python train.py --n_experts=48 --router_score="sigmoid" --vocab_size=32000 --tie_embeddings=false --batch_tokens=131072 --train_tokens=802300000
Below are experts of layer 4 (counted from 0) of a mixture-of-experts language model. Rows are named router (the router's row for the expert), up (a neuron's input weights, with its number), down (a neuron's output weights, with its number) and show model dimensions 0-255. Each number is 500 + 40 x the weight over its row's rms, rounded and kept within 0 to 999. Numbers have three digits each.
After each expert's rows: "comes after" lists some tokens at least twice as common just before its tokens as in all text. This comes from a sample of Wikipedia text that the model never trained on. Tokens count by the router's weight.

# expert 3
router:543419525477518557494514437506506520504513448512502503441440463509445432495570455429562467493513557520482494501522411457484494442508477466527485569548492504538549407490545546483491444488467481472492477507571487428578518500509539530488537518501538504477484507543475504496538475484451474490517451504448509565470448485471512522511527511558522501487471472415489552482510577434519539459518437508486565470549467458432514477506519618471507519458489520496525552512604479496453484479474510471518535494501472494475544512474442582476500485568558531524502485487533518524482529535470448491443482448442547588464468497495592443503479405471505442513512507515550475516574519470509520525463505527442562548481534564475509466527387469560518422531474469548502470527598542521464454554463577
up0:549488509524501578536509564470485575452535523564484461460561549467468565505418483497509528533528535520471497487505415522434466495519495518498511497482555543496471506503457525429567429557477426514554500515565501550486477590472540538452438587548448476485479473518542489486494522520498549512535504504503487534508485549390462569427479511496525516598429502519534556437438419548549451532527473446478484458467542524479506493490500417514523513474506559426454475475498488562476547535557475486526515517483481471484474432470528434531519463471514474500433533510480512561464511445495502519388400470561465558437517520528403512499501525475473455434548469528458496406545454478449545489479526474485542529521493544500491512501486487544577529500461516506483483473464470515540477521546521
down0:465525468500496479503458492600483493509510525492531500499520534457482459524371512487539520495481429498453530481544529483531517560595560519502423504585454498499496508532484457484452412503597474594541512510482538536508437508490571475487544496448502421466514546457472521540458473485503456503467507490511518485511444419526520500499547476491483470522482492489491525502505547499492529523519468537525541502490515526497517516483530487530502559520484492604556451503399509513512456492570555435518508456529550485466486454545456487488505455470421533498521514510442482485474524448500533433582463500487554437546529535521560584494476471409492442508417576473510522503476542500469500584502493516416459499456533437490594544443458536520502520476629491539563501482464486465499498586512459
comes after: " in", ",", "|", " United", " New", " of"

# expert 22
router:541480512503518517475543486517541420465561441445466500382491501510573465455499479470526479492450538515466550506527495494499513451476494551507440518549519448555526452477542544490567418488505477542509450507558487424491527510519558563521515541441501488564445490590560490532456578509423490522449491524558484499490472509452481528503548482492573604582430469526541421548543514434535559531565460521467455487567460489438538525593564511504487538476471505530474522443516506515468473475466495505460501530496527484540513491555504538469543509506498573524480492493522539488554453543522449540464541537426490531491522489390521455496484511487517492443533469526494479511503474454492501538512475490438498557503445479487533473492416401447488470502534472542515442458595510513519490532498606
up0:529513482507486531479476445462465479512491487516517524513483495524534488548514560465543613435443456517521569472548574410563524494535490481474484502497503522499483424514498524496459498507558533488483448548517528518488486514456452458516543475525497554555544486516463436551486489438472450443502453560540548511518475541548554428452461566398501567564465461509522506519457508538461544502515465569469458472524512519414484533472468536573427455548508493557501454489515528531565489554440453526458529513424534547541580475476430470487524571546461491462505465514456512503528535506522530506524527556453476514522474403543459507508522448445537536564493490462498484447579526523529483517463517507472517482446528541540453472399469504411530551512425497548484478450458531491499491415482414
down0:495489527511495465497545489560569535503553459507486470432522494461537452550501460567541433508509534459509463482470469525432504544385463517497463546493477512502434507534535449604532535488479468494517542425551440501415516545460484463588510499486452539506480596481548491448434525521486511576437466452494509503510548510472467539505499499543479501571537410493520560459554486482517544513531553511475540540504476514549452499460528445564512504428489540486412548512481478503549514480453509513486464538486496483495469476552537508481512502471438465509589569443504518473488464515472508475456504474493496408450584547521603519474491533489469463518467486550541543473452514489570472503404523523563499547544555530493510531519567445551477498575536551424503545555504540521512502479424497
comes after: " ", " 0", " —", ")", " 1", " –"

# expert 31
router:472466518498485516465575485509572443440513505547502587391483514560564487491557455491521510492499518515430566481534497496509506463432451531543557589559508501513551468479545508497543499470491462481499499521596408443526528514472518523510505489430558520534456497561503452564548483525403434461488472581488432535489539505481491525469512460535508542482468405501498520503516564462548517487519484467519486481494464426449540477543550577450479559467483465544515535418554475548476483496458462462493497459531442488482553491497386578507461504499551522464495513499526504525449447524478517555468505494475543533490541494450512475489528452488550518528539514505511470541460439416439530554509484530468527528418507501477511439555473476520455434549560459560501458451516548507489409486481544
up0:483539527524538580487483443461480418503519530484537620489516554502515453485416501507453433526475554445457488493476498540456572488422543528513476495526488462474527522509507494501546511427477502497509495504516545507519519447484443563485531524476528475476518519492496494430548516498458561520468524487584426533489500444480513458540561518439533523494526523487430498561405525489502570496571453523444525495468490480524524505522442539492453536502541499453479560523478514436534542446486414467462503486468554408553400520458500502500481450497520529469583455453556483502396434476436470506500462499579496483486521483519491587513507521431494558489554529435442490560442538457529455485483573453458494471489422516460484514500547497567493514503545457579511548559477555481463522499543504
down0:518537605567517529529482513472566513607456428490536535456513517530445512469507472494448507470566455457467459527589516470481537524565509468477487594457442539469492491515534489477497457509495521544527493468494506490508486537515433574507479487465575464482477492522447475566502446534526476456539481560558563503500488465461491517539518508449488526467478479527482451503561504456533469503493536450523551559509573488523473504493466491472489471534430513489484496518495544474416480593494545578553474475540531527517546497481540480464574435480550446528457539468551518477475475542477490572500528514507503612480513522547566482485467402521508584504541451494477450521542419520625470525505513524446498474483424508399534507483446488597485526432530501488516523483501435488538458528504470
comes after: " |", ";", " /", " 0;", " 1", " 1;"

# expert 38
router:528447477509524520489566488514454469571577523486503576447492502531558459540513444500582435468504563496473468478561487517467552479491456476510507547587525451534490448510521476482539532472484482473507535605502470484530539546489545514472433505441528532525491490463511475510532516494435473459471464502476476451563517549509413487431512481455439539518488459498539517548549533483540547460519458436463415433513433543482535454567530528513519497429467488568484519462483556500476500494530467510456429522505452509462519510438500583546521511500546593526532476530557477547441536607451465471478519521515492509466505550487498494546458477462436478583482399418509513522502449527495527507425497486437556546434528537520523500506507438425472532548583468489487459506543560495493466446532501
up0:498470515450529544457477475525511421503499444433571467499536489484535509484427447571504477497543547490514521550558417545527429382500577548480500492535519428484522516447452464507485528470428428441551519532537483526574467488488461455538557461489521513469470522500513568523512525581450517586555551555510453505544494554520497446449516449500486474486450463529495495513485478499499571448540543537474414544480512540543550525420513550560467450491539489486556495525560500524495502493514457502478452474487447478467496583445422508598444536453473537486401433533546561503494537474468444551464464507498505456518500569522525519503510498529493569464517476483499475477490427537491600505485495486507574494501510509470554485441489507474492504485513473482493507478607491528488543445464467
down0:513423476472479453492504541477476508491553500465460487508391525457467473407473546455613531450536470511463504511488495499437601486470455464495427512562442565446549518488569469534523478441507526508473472512474500492474514566516537498534555515487531465488602422535466500521445529474470531502487482507450447545485467470479508529486473595469515440547497493501537494539487552454481518563554473423545454473501585461498547483500533475498527514449478514462508400470488522538609544516471490459495409544484524510483449478529484539473527447533451483530533510544565544518457474480513489536499531493459509447466483513513442489510537511486467558557524573573527469512562556510556452490591491518500426500459531537548474454492498434538431461488473538525468478472484416515503496520503581
comes after: "\n", " non", " co", " al", "    ", " Al"

# expert 18
router:551527524473456485531528544519592472508537460477455533486485527594539461551503447458504458542496525513496495426520455474479542449463542531529491573568493486503549419509565523487486477500534488524599525503561464447478490542534503483551568482407554568536422458473447491495538537501401464449454492564500534453486606513500472476463485486451574626479440420455513551511524528479559506448497467502459545508528400454470564518548556525504473525460510481488516532461517570482501470485476481501463489498487450457540548539480470537525485470538520491455543416505520556469511456522463510545489538503516498516541548544464559433479473432471499439386497467463567474502524485510479485530467515477440564482486473526517585496494500487442478493486498515546544498512511517538534492460495536
up0:542497513490454501420468538534557439420511485535474556518549515446548440478545466515509461544446510464549507512506493477530514509510480495510483463432527529503555543548456532486493417551442517569517524488519479436503533422506549419496480494486477483494537531443529601447462533398519446562517486582459500421484505568533480549453525553542572508517468531473495466505469508489569475455541471488446561512461419608575513481541448450532515453467472511505509532571465505520498553485491492511494467432498491437493525522569462406483522449560440504538517490449530462502592504468480514479453407524557493501482460589496515572530518489501510451482443491511545532483500546512475421518428533511512456478502514496500522469497497453488482523535548490516528489484594468506478463480479576
down0:517527555522483451528497488561550440594499532486496487421435471493488495518496529589503524484553477466525421550555497512503471492503483500464531535511479502468508429496558527435487633489439539433441472496499448515492495566453522490511505509505541572533466448443515443501503492470512434484562555500453446549397485551507469510498537534414498541490485533395529512509564537479548566472450539427519425534532457521494489593473482600548536473475497485522494462530500475550452521475439505514523485481518542562485505423488499514436495560494480417516569522524478522499516546509545462493480523535445572501504487469467509442412541522487529586419453465507543471466485525480478486532499493488541461507466506455547470527559503529460530485474492530443564492513515543458515508419490483
comes after: "\n", "|", " ", " List", " MF", " Win"

# expert 42
router:520455547442481547488529455567507469490528466500545483412509486484493482454508473499553434466452548618458506484538519518494498512459495482496487527481517514512539435542526529499472497397546493600567450511519440497454450524555564577501481517419539493487498497501520525522446511452460519454524531496471523554509489552479488535495473504506541544570530410492541545566513480541519555518550436496506484480588419454490500546557493488499526485472442485485502540453476532512471456507463424447455523511474513483512486573517512590448459454558489536572425550470525470570469558485541446499457534470429534613528480478454510417520470507479474468466542487406538465540470525488470457518465452484521491544530457509518532495526504478483476417520562456547527505542537497544529437548512562
up0:497506506544556491505602575421506442487549511498534531521577531458525504525523490478496522583488549526502481542513551440500499561504403492549470535492548504488528466529438558500547524466461567538562470425507536469552515484421453525584527504586468453523500521484455503530507500463486512434538543421533501477488512530501457474401470544520425484565445541460407524467532455472540457580543561428499504428512527456524522466564516459505473422464521475526487461533467513492523512543532469497506508504484528492485487512487465486471455474509434458550513499498467484421509571525529487501518474565461565459573554457514498521585547511576429516464499557464558494460510437531485495515479481516548510512541589522508583480460469504557457426516530505480474532445528501507494470475500488
down0:554542492473483493519484449635490481541524457483487537428492541467534536523565552639480434520486526520492486525534516562524454524419510497505455480483442510487519510535481491509488500478466494534453522529536459474539408503523543465487442518515508543508467538529456459501468458488513504493488496491523504533516512578447489539520456494513492587450437498511498514549504544504516481490440523504514534511414574481483513552461498469497518517416505579514483501513534448502371433477540470437533473473518500535531413463576528549551476512536514492528467510541473468502429482499541551444510543488482564402462521486492587424461504519547441486527479528557540461474502571477546455557490545479484414533553473400472500499529523467439430507475476441554503484482511483572501539538472507
comes after: "\n", " ", ")", " 0", " 1", " —"

# expert 25
router:488533600518533544520538486536442461563538499451533503420501456525554517468537467524560514554489501482418493445562490514489543454494453544475458483553451496510608442550548483464512474463492448602461459460536437456568532505529527593473517507485543504555463462615542484542478535454475477485503496556506490516476518509503528587516492440517510504545468544521499458470486507514523525426551466461475448491480509430519526525508527529458452531474504419494476530490506513478491410512429475487542510482504453540418528512478403487535548517514552492586516481469521504476461505526450487552458495487458540577471511493522502496542464480465423538499531406484505474488468441473440513562492461521446609500446513540491577464493426469565448456470522490527487469476553514528520478479497519
up0:556550463467482507470576483516451442543495570507485455544486569485544520497540443475492514495405524514511505527547516433513535492496482465484460482537475517523488530484556543527458525543462484457532490525509531428504485430514455431522478581454542409501505513556452473444517486492507518526417491468584552568531524558473464474520538501496459485512523468443508480475479474490436566552460501504521571530591502484567488489519518525461551483480513473518532460451524458469496528525474513519444468501447520502523449490474527429418494492479480444481522487465496494426471444446492566489483440389478487501516536539488526483443472535489597544399506449512573401596523500467498500578544542429479527553499515512424481560523504489493493436485446507573453545451516540509455519485460542
down0:563526518498492474446503484511475527515547497422515479561551492466542492465551548471478546461574506416496565427563533594543498465501491464493580550504506441519440499465501468496518419517479487573552487525462481545471377493520512499518554447524538547496519504447570490398444493482511506556508585405495555539465492519490483499449521500465406468454421574486554492463511462507514565506513527475410499449517488483481428485469493458580422502521534550498489514462457592514555494491573478460530528512428515537477452520527547531464503482482511452462547515514449476541567493527484463507466510585545483504506506494524543587514430470545525521509465531492542460503477533517509498478454478547528518478536469424534496466534493456559502491434478469508555515523508481460474493541473444
comes after: ".", "\n", " |", "==", ")", " =="

# expert 36
router:478473528511455549504503486520489451491459486517501557485555497485506518535544395443565527546469503565553463425513460522562466491437534450497545509546486518574526510498483518527491544490485451469561455457510551460532452552492559535494459495428492540508535478533518517518445513496430502490461563555439490564464513552514455464478467527495502574554485487519513498565425508468527517476520490515482484461507477507410496528484560505482483553452530553511470596459482462494546525484528468471531439513548480496478517592530493545450546425512534559459503472454560519579540480561500473515490567532442528540527463525491534499530472487468448417554542476507564518542499412382489503563467474543492476578424466501439514464485384458477477417506519464537526496479499483438549492504552517
up0:522493515486475536569582544446439535512500482514517509518453503485596480492492458499450542503518590500518488486478488544470452557541514534470483484474458507453544532449477463473459505497560547456507519420449456449447444545544512528574578490539469541441503490508557552504519481485471503479508525522556519507528496481445497486463544514479408493528451448504517494544528536440547479569501520496549496486527451470511535542501451583510530493530432504478458573478455444446472551422496498484472481490414440555514487558438480484572543535564552462534547555551447481509483522490521557511466468501455536505477445544460551505409498495542424531495547495453547433423472526555548490575491513460540516507489462480546509530531514555553421571491394434494481484506503480471498521502500400
down0:493516545517476491530504470443496482526508483464577445453465509526485448539427434497470572467450537499540510544540534419521504516566482521493466552456505527549520514513491459450540438467485464469469446481500490505470507549450494448495456510549492522431478489476484495405498512453469488516494409497452504438518470448554439572457489489471445504497442567521582510555556527395522528558499508496444561554524524543536602496415498462525536470487504481607527475538474518555481443447482493475516490504465482515463498542530439532536456454518548486473531474508431450472418475518523528515515499494541544509461509456581485486496458495497497535503523526520527480473383500561504490474452499546504566553491474424532511501433543433490498498425474481595462584493553490485559535437527507
comes after: "\n", " is", " as", " with", " =", " was"

# expert 35
router:508504511523548492506510489527500485460492476476471484407470465591479399456502454392474460524592542486499435460595517553446534423472491504507524545556526484496514442507460557477476435524477476509544458487551481515594529605518551544549522543470553544523517482498522493502459476470470394430466523515472444468479528513512448513501547520561468507531520450529500515546459518438551562493504519532472500444503482490470505457521524560569470510450479491558423545519477477514533485465527519481516557455497435485466535531474500532513488546516531532528438540475597577539435477564588462549467533457430527547502515483506465459500497474492512459436520517497557547530445489481424532472475426566497481528492489534503545526513529464533412496492507467566493496418495512497486518433524536
up0:465513439545498545496506481461424556518453588535477518503548514560599401511484505420499470482468516523436496527520501591447489507475435551509581503508493506533525440503456521488420482482490439475533507484563423521444505528522530560455553520469460538488478504496506502449505549498432524495557452546523499500462381558498439548590531489448428466454503466540529516561544537487492474502484510488493553421489504468497481520543566542458561518452543544508586523499479505482520471536513482487520557448507491538481484484495542473438513518502493414506531470417542454442503500523519546511470447485513442443530525455486471490503446448534476518438520485546539520566462560529445489463576535551458457525549490555567527484483493496515517477539461572548496532512561450532486563448471515
down0:515528489364500480447483538483604541495443544567518459411528511443494511551405523517469522510492543553595511497507520514597510456480566497516528461516433473483527522477481431539523584487464493484430511455554504531501531541555507432522499496507522493468480425471493454551457454473543515488519464502418464514503522554571410476397465501548512478472539476473464404500493489445482484529422546550478509490449476451518510523540527582461470434472521515509489476516495519516517526483492553562504485473454418497519450540530488552540514571521545536521494449511498571499541446480453504503536460517463513537513527477540528462474473521474493506496514496545552490478524504522467517552554462559552512483432466494506508457589408480502464536458501445529536491469469461466567496580499520
comes after: "-", " (", ")", "\"", "W", "a"

# expert 6
router:505458490514542521517534449501506438516593491503507521453535522503539487477518475497550474511543460576492500492556479484499597441471500556500549495503478443552572496469575455410513478459498492531556525493490442524560527469437511503494488478418495551596483452523547499530471474504430500448513410565527436482530607516438530564467545496480499557568473467474532524541479547502509532478494517496503509525500475464444555546518554539406505530487506497487526514452551492505489463520444491482466489508518461469441518456547506540518492454543446506540437498519526491467496495595519397549467516518429519599528488545470571492501454479434515449456476531428551469536510479501464476497472491533431564463482454584508534471482493439467494426524532446485549543441555529507552526523472574
up0:451549423504624545481506545506416417459546456476459554481524540534546578490557582504580488440522481525543513454418432589443527462517445496499516546481468407522499505517546468475484522493552526590542450505554546441492511439534513533590521474551529533502480543468518488496534491493503508502503463556581477491540504537463474461454464464460487468420467486504563467513396533517438533448479503494508448520547503518513532562507505543472544552559500526574557480522519513479429545456468502485566519503460488548501499504483528486536551514492582493520550497485493508495565503591504488506485533469455550476516485487554477554485534501483512492488490497518511514489439546530500472422542490572476479468517445562538501515477481510539495473465408404545487518495499502491480499540425536
down0:566515434500518508531446462426525446469487542450467475484530480482406485519451520480503508589478474516539489479516529524547514517511455568528532533529476555482516568509537489511462502513528525466512555571520459546529467573542512452445442560518456479524463450466548531458442483548499466465461459511449530445481515472494501491543529488540510511518507481445489529527576526491505504483431490572537569511463505427531483522536514451531532536509479525581535498504518567537481437474552398518439434422498471501503482558619547490553397519613516497469467436579461520544467502490506535524449489533478523552472511572469514499462457520500538514455524464512546437453521550539553542507516520506407526571557528473495543479445439460495516468442511508536520521464505422535462464469469515
comes after: " the", " his", " a", " The", " National", "The"

# expert 10
router:520513519526539567498567496521549491458562548508491533478451434513490500515594488471507514478513502575481430417546435467471517477456514551464530526454487492476505484473534534463499510506514489508509474520551471476484445535531503569546484597496511542517496474546532452465566474525459480450515427567483478557520480512470512522500503424509513531604486483513485547576442455497520553511499474479509516455544464419427579501475574509474456513443390493451502579438527490515555516522428516404536458430524501499491548476443467543498522547554553564501453487455515502582493478531483462451512555487448505516590452547490546460495542518420495433472480508542475519542505483505439457493509511524497463526465397526496534474548499444552463449503512454493576491495518568503437487465542514
up0:467417487533464439562571440499476478403485577580457476447524569474454538461562503505535535464514485550597491537522481475511522506518492561448476557486412461491510456513464521551535543488446469560555527503430549515491460439449498469490522445521454499518546458522492454501485443415436475517450513534531466500462517435538490498446505429510487466520556438520504472520521518506474461559454530488467500481505456445459463477527492530516443425524504461547506509508473475467539466430479514454502493481443532507506464589450517553465530565471553477515472467546511474537526523501537491502493483457534489529473551494472510478477513525509523480542538453471464546554474510592460432482494538501458518561408447524509566497533519544428542510558535595476519496514491560618481573446478509
down0:441519527487508514525535497513505392461515420557496503492486423497483541536470483482491470578439499522521570437405511476510529504514493498494488518450468522466467560506551538466436487502505520501520474484472515421537470552518498500431550499529528484465433496500523450526557449395541533511598583516505503523429593467522475407401499542496476494514527535520569548502525477389512470444516473540518460508557573480531541560453516531443525541513482506455430458571489562553553615543457503492555557524548455420435558503488534535523506548481573485508488478508547502532527464496450499466532552515486497510551513513533513470492524458467517480512485444501494511507550500549519440501533522486482526503499520518479520490491450526440508502566511524540407563512466526494559547461482523
comes after: "-", ":", " •", "Scientific", " Pro", "al"

# expert 26
router:503512528499546465487536496529547456454512554476536545432541458572496510549558494484488497541481516531510518464503453495571529453434479543512482497517464472454516471468553506518572498526471416487539502520510405568464522522631520556501457535505581531584498465535537546453493513464475477461510489505526480508514492524533492550450520527427518506484463436510523529611475500532501566538616489504477422493579480438457529479529549458418456516419419475544457486495484552482574453503494509438465474502547472508496507501451464493532483528506529563510441439445589463512513502565443442505531502543480498547518518529477464450480491432458471481475508523435483514565448490472477525608488457532518505547531399554513526511508472499495484469500473457487513482475552563449455476520453498
up0:537567447562490497485469464543421536542488493566452528501530549498471486480525629488553571546467462513474476463511507457529503392509468524509472553515503441470529529480551459484542498502511490451550532533474479517432507542483476464527508528468484555502440442540547544512447515562551490529431475519512530530556441472463531454454573491541465542574535503496455512530548446510541521454483485529551542454501548514521511550460474459522498549502585472463434469606528468490495530502474518535496553510507428515483514450511448535471519532465555582566500473508508469488474489532502523516503509450454495531494526523566563462457538448435515497560580512528503533428474534506564511482580453480461438536580416524513477495493426451528436525476463440532533492520453522443538451433480458
down0:452483519513510505546495449475499472455507415505480570570502510523512453493506544555561538512438462535555526494555477505561522596527531545417476508564467513576482560511514565372520566509512566547520538574516510454490460516489505448494523514499496507489488462568519473499470487446536466545477460473454483578521486531552534498466519531497486450540518535413518441509484397506502495488473451578468540472524548479459524462471532420474589420537520477470492510496548586464504530542470503596431501554465486533504507507505542541501450528551519522452492474594464438472584499496463489493495440517484504467554525531455557514528492536486440526547481498498430536488495514486557475474494529494500466532523474465489444493466454479461539456468547530498557469518439512533404541440543454
comes after: " ", "-", " \"", " (", " a", " S"

# expert 14
router:529489579540512592530495506538490448548457441500478585488491525494472494525562489460531472546514479549477463469544489495519516471492443566489544476494503485494559436472556544475503526481476462512545416488521430520471519564501528535514483546493543548525505435521603511534531427497431490410449485567483467548523547543479554513464511473462495556565457432419504534510490500466507533455542482475516489467530472447411587540564513500485486511470456493468498527487532559515537471508429453491525525537514445482547484497454482520548510451572488503496442491526516491524417510583539457525476490479440502548485509529485550473498500442456526484518475516441529473494472442453421474539484452527511492588497440561507527436467515461479468474528522518488555483471648587544484506470542582
up0:512502439484499539464450411490491460515433496490578471421524472484519536499530436488476534531482455500523535506531491526431564445547523553503497515389549478493521471455480479511504491531502508547458537521503471564475485479516479548535527545490498469441512468531526596582539535511459521483602462473519546531587473506489477585440491479577526557555597519512482474485484460501461490454483503534506503567480488494440417539582553520443464503469423422546440429425530453388543567508501412475472551579490454507536480485518447510516512459494545529542455533554444466465457450491511476522481507477537528472482490526544482505455557511538444534492518494485450450542528493535511497454555457524501513456488498542493462480498491461565483491540511518451512490513423519539535419461504494
down0:511501485499499432528477505539520514495489487481490481463434564517525484549378506453496501542498540488588496541464569442469505516478534475534506530570456494469434468483513535540490506465476458503538543497485530496594477481429486535511476460475486510435497444536557505486496473529487506497487514409496443453456589587474469517521531480500495439492521532456487471460529541469447547518439492480547457499470457492548457507484538566501475550454540431482496525590466528487493578483591511520484476465499514468497543469532560488529464478512416517511479476534460509545475535506478557429504476509533449510494444463497516567429448386556535512565536436534466499480528543538451559583546475442474499511486531485527523436416464461542486552510544504542603552567588478456533462453509495
comes after: " the", " a", " of", " and", " new", " his"

# expert 43
router:555488493495478570506480470569536508475552486480483527485528529549536494498492453490562460461471493487488536469526537471489513444500431485478439487549479508508538390477513556450538554510557460521484442521496505444538555484510497523549405545520549614535472461524560504501463586481405500497463467568496455512514521543515460491442557502510514605544508479496546576544517578476469518549544459447499451447525424371494549485550515563495520448445495479482499488509540552507562448487479482508419451542509503458567512494532489495531512518495492547465575493533490460567462543512467458496441527501422479540453456500466590468525514439465502487531553461486536520523480458459507488564487432551508528505435442512529528569539504476505493505492545475449534457555517511525526474479436547
up0:521587532484486489477446454490567563491474542485522566560462503549501515494487458501544473504457479539453549467502520480512469574513450550428544499484532546549468505393404559566445434527482521507458468501449538508485499439482507477503486520489474534500531476530518476513510476515503450429536572500504484517528534557545469492513494585526434485528524509520553536538538508533569402532530525449472571519505500538493461555548473473437502469536484533513510471453496543517454488448461493515568506496426503526440503481493503529532501486539530506494495471471548536468494412491493508450545451436430520531442368431551547515503504507527526476540507436569459527475490452457486468490505513447427521507485488534442549513527581410477511490482549495522528487464521428573584480519510618
down0:522448559524450503474474569481420457486518479467482476489487452444468482464604434468538576444459537561437463495468533433506493496473503477497577552572429513451470486531514514515473553493462454539511484474498492442467461471469453554569464533444534479467480505482462490508487491510501600466484469469514509511517518488481579479406530472560426547523479507466487459514448518516515566458518526525486583424454458519504541476467454547472506520520504545440559524496428503528497558474446480539559486467491395496526406451439491563500490543443470514557445508565534477536552537476495529487464499439470457431503558434460507522550467520533461538473532512533562425510510559451500501461514492510510505496519453470488432508437528519473527524496561506503554482460420497511474428488423481
comes after: ",", "s", " and", " well", "\"", "),"

# expert 7
router:461458547536546579487451496506505524487530461485501513495491534507577458569552471419541489513505494530544511413531460545472525485525551489530526526567533491481532479437507529490510455417471476574490514486527482497541540512512539462512492473417595497526418492513566495430473462485517450519455542540493442505560502485457470526504512508499511555462503442560489511564501485473535566513511465494461483464499521467472530464516529603509541496462456511485507522494486538471489466483485466458503503465478424500572492458507475626485461451567572501472435511557537603467530523471531476495509561527420482496501531471468518424573486492521501412481490476474524359524524482509462504536408532518486528476504446518421543402515495508555464481510533485520533432518525495494492400524500562
up0:502531461553508532576526464474525505412493492547514519464460469537550491426416497563449479602518449470452532545502516481540511453420491538550496502541566493464473548487509477495535454536589504501569480529479488500486413536579511446519535554471435468493488500535491456421477588481466562489527468441472541489439531455505510598537485501556510488441513505572469434557510485519484556497530485527493554484496449582457512505469508476534452552540549492503539524537508515578477447439538519633478498532465507486542455532535503542544484520478520489506411534538459465525480528469477492497386533515523492565457517549475493520504501530528489530520484484473535592444447481516447503526484487489532520456581563418488490491493530508516500534508560413522523490509528518527541502511545535
down0:498447516478504506506462604433515549459475502496474500574482502501513472507540489466546532500441509539464540544474447564579486428516572483465457565470538468487492510513531461569476438491468477488556472529481512502531538547513509502534464426517561465468536489488556474534425472430507520442552508427527537505472558529549513524444489489527487421589542434438556485526532534532536443532494418533434464515534533476531507483426548564538472430447549512525551481480478583526492563502502473501498473422495453451453461500535431515544474472509503492507495484532506582447522465462581448463507460563483478544534546517509504463484523534497528467534584498568484453470566515528536562463473489561524511453503510435493562465433538490560503560511460522513469545488462471584465483471521568
comes after: " the", " to", ",", " he", " that", " this"

# expert 29
router:485465529456516537557544466585513509485541529544558528389563460540504493488569490530590489462528505525480540461511534515501534437411452549469491579539502545494515511455514533431533454441567496556533482502521429506490491484501541535454500501507539522480461482546510513520517477478477450445520518565431501542433506501519414510452466494523579522471496471474492460542505493443567524429558436528509476479479474387390529507519551595512485529417497453522407547476539466517450543476439501409485437522520503485518549502474464584492478499532525533477531531582520515545474506518504487449430486474478528502506484463543489466529488469467533514503514495499545502529497480529468458517418428524494492503502503564548556476507437503447439476557481469541475463469565572486506502508454547
up0:467498455568527568434531594430467484465471495548533602547480480523515491492546576503537533416479490541591430477460465401515558489564511511501469476462425479503489435513528538507524533496524503511516488531482488508487440499550555501599431543476539565427516425501474563518431455473458523464509537460449542464502552488504537435494501468544579491548515440502515513463572438462517477417561494547444481497540547521484552542557484493493493502491456481500493503525508501499476521531450485568426462467546508440503529523456461514425450509446508445434534478535543484473496460521468480493540494453485445584530507466467535552489481518469476508566512556521574545544491445486468520466445512428443541481498485461464538486480510504539499500511487510488523469485421539502588522514469455
down0:519501467448439471525404520425505526485504445516452505528522546528543526474460415501618505463512538477500478515494538513506516529544455429594502435468480506592485470532555488492516470524433478519526536519490477471543492536465563493494498504511524457486473452462568529500444474482447516463489529407451453494544511510498428493528508540551519475495586540474504506453520449495495559498538554546502546511485472526529565506582498414519537562511483526477514538510512472458589456442519561490481525526510491459504590477507537442521500511515585500432561485466402464541416499513499536487477512446491556529448494460480576455584530485553510500494530444478533443545457493447467468469540470562522525607481548475494538516472481507510476573472475472514486524458566552418540474509485495
comes after: " |", "|", ":", " 3", "N", " /"

# expert 32
router:523498510514509515495514534519525522496531471470500543511451563546548466483541526425545445558527505557503394409503441531507531464446449553503448520507499509490563444446548559437485516534465401455483463557518523502504491503486495550510492493519506496526492513586550464515564462497482473443532463612473505533535506547561526508490452434467507565547472470501566490571464493493481511471489473478464484529565476410481549492524548504465543481485472489483501494447481550498555483521441408534532490480573472484583518521504424558508516506458511484554510474524567492485532469536447395494403469526404549509506542502492555447507444524496493475481480536484547475465499445465438467532482492534533508570489445591495495446504494409505456471480530499470551440485545589525498484516566507
up0:516469475521501524497485531516486474530524501469504508528475432511523534532453587461453457444453406479531404544523431542531540443508510572511486472516508529516502458546440543489516496428459464536513480517451493484584525406439485472495426485478566484457515495522553550531502545510483574599540465546519519508550560486491511436408490460555564447582553497523520488510475607495483522475513464453494564463539509431462515498521572508389508479517511492515545492479444513521579518521492494536549502489527508469521515517513491482442551538478477484446496530513509487477488495498422482552503470467452487558530587617438618516490496436490410506549506554551494495561544491503474540492525548505543453447529490529550462527547530516492481476535514517525500506501506536526452471548475520
down0:540565519532451495499452477533428537515459413492476557528547508449546512506395475481498485511448474448503506491484430533507442523485575475512522496538464533508544475503489485510459467485473404505513538493516560550512423479607496494472500524572506532472497440519503504465500453474464564552496464466472536447522542507497450493537409574480473539493517506511538460496509514516474432501567534458595555497446536517510470485458515475499478524554577509525507507544535477448469517503454487457448519510480588497478483569476493524523537511470419489512581440532578546483551477507517510503502467505422523520520484588509495529460495500455488463538479504481617517537542512534453566470487609503548497540510418501433468462411513520464462538387545499471498517548508520462485522480581486
comes after: " a", " the", " an", "-", "==", " and"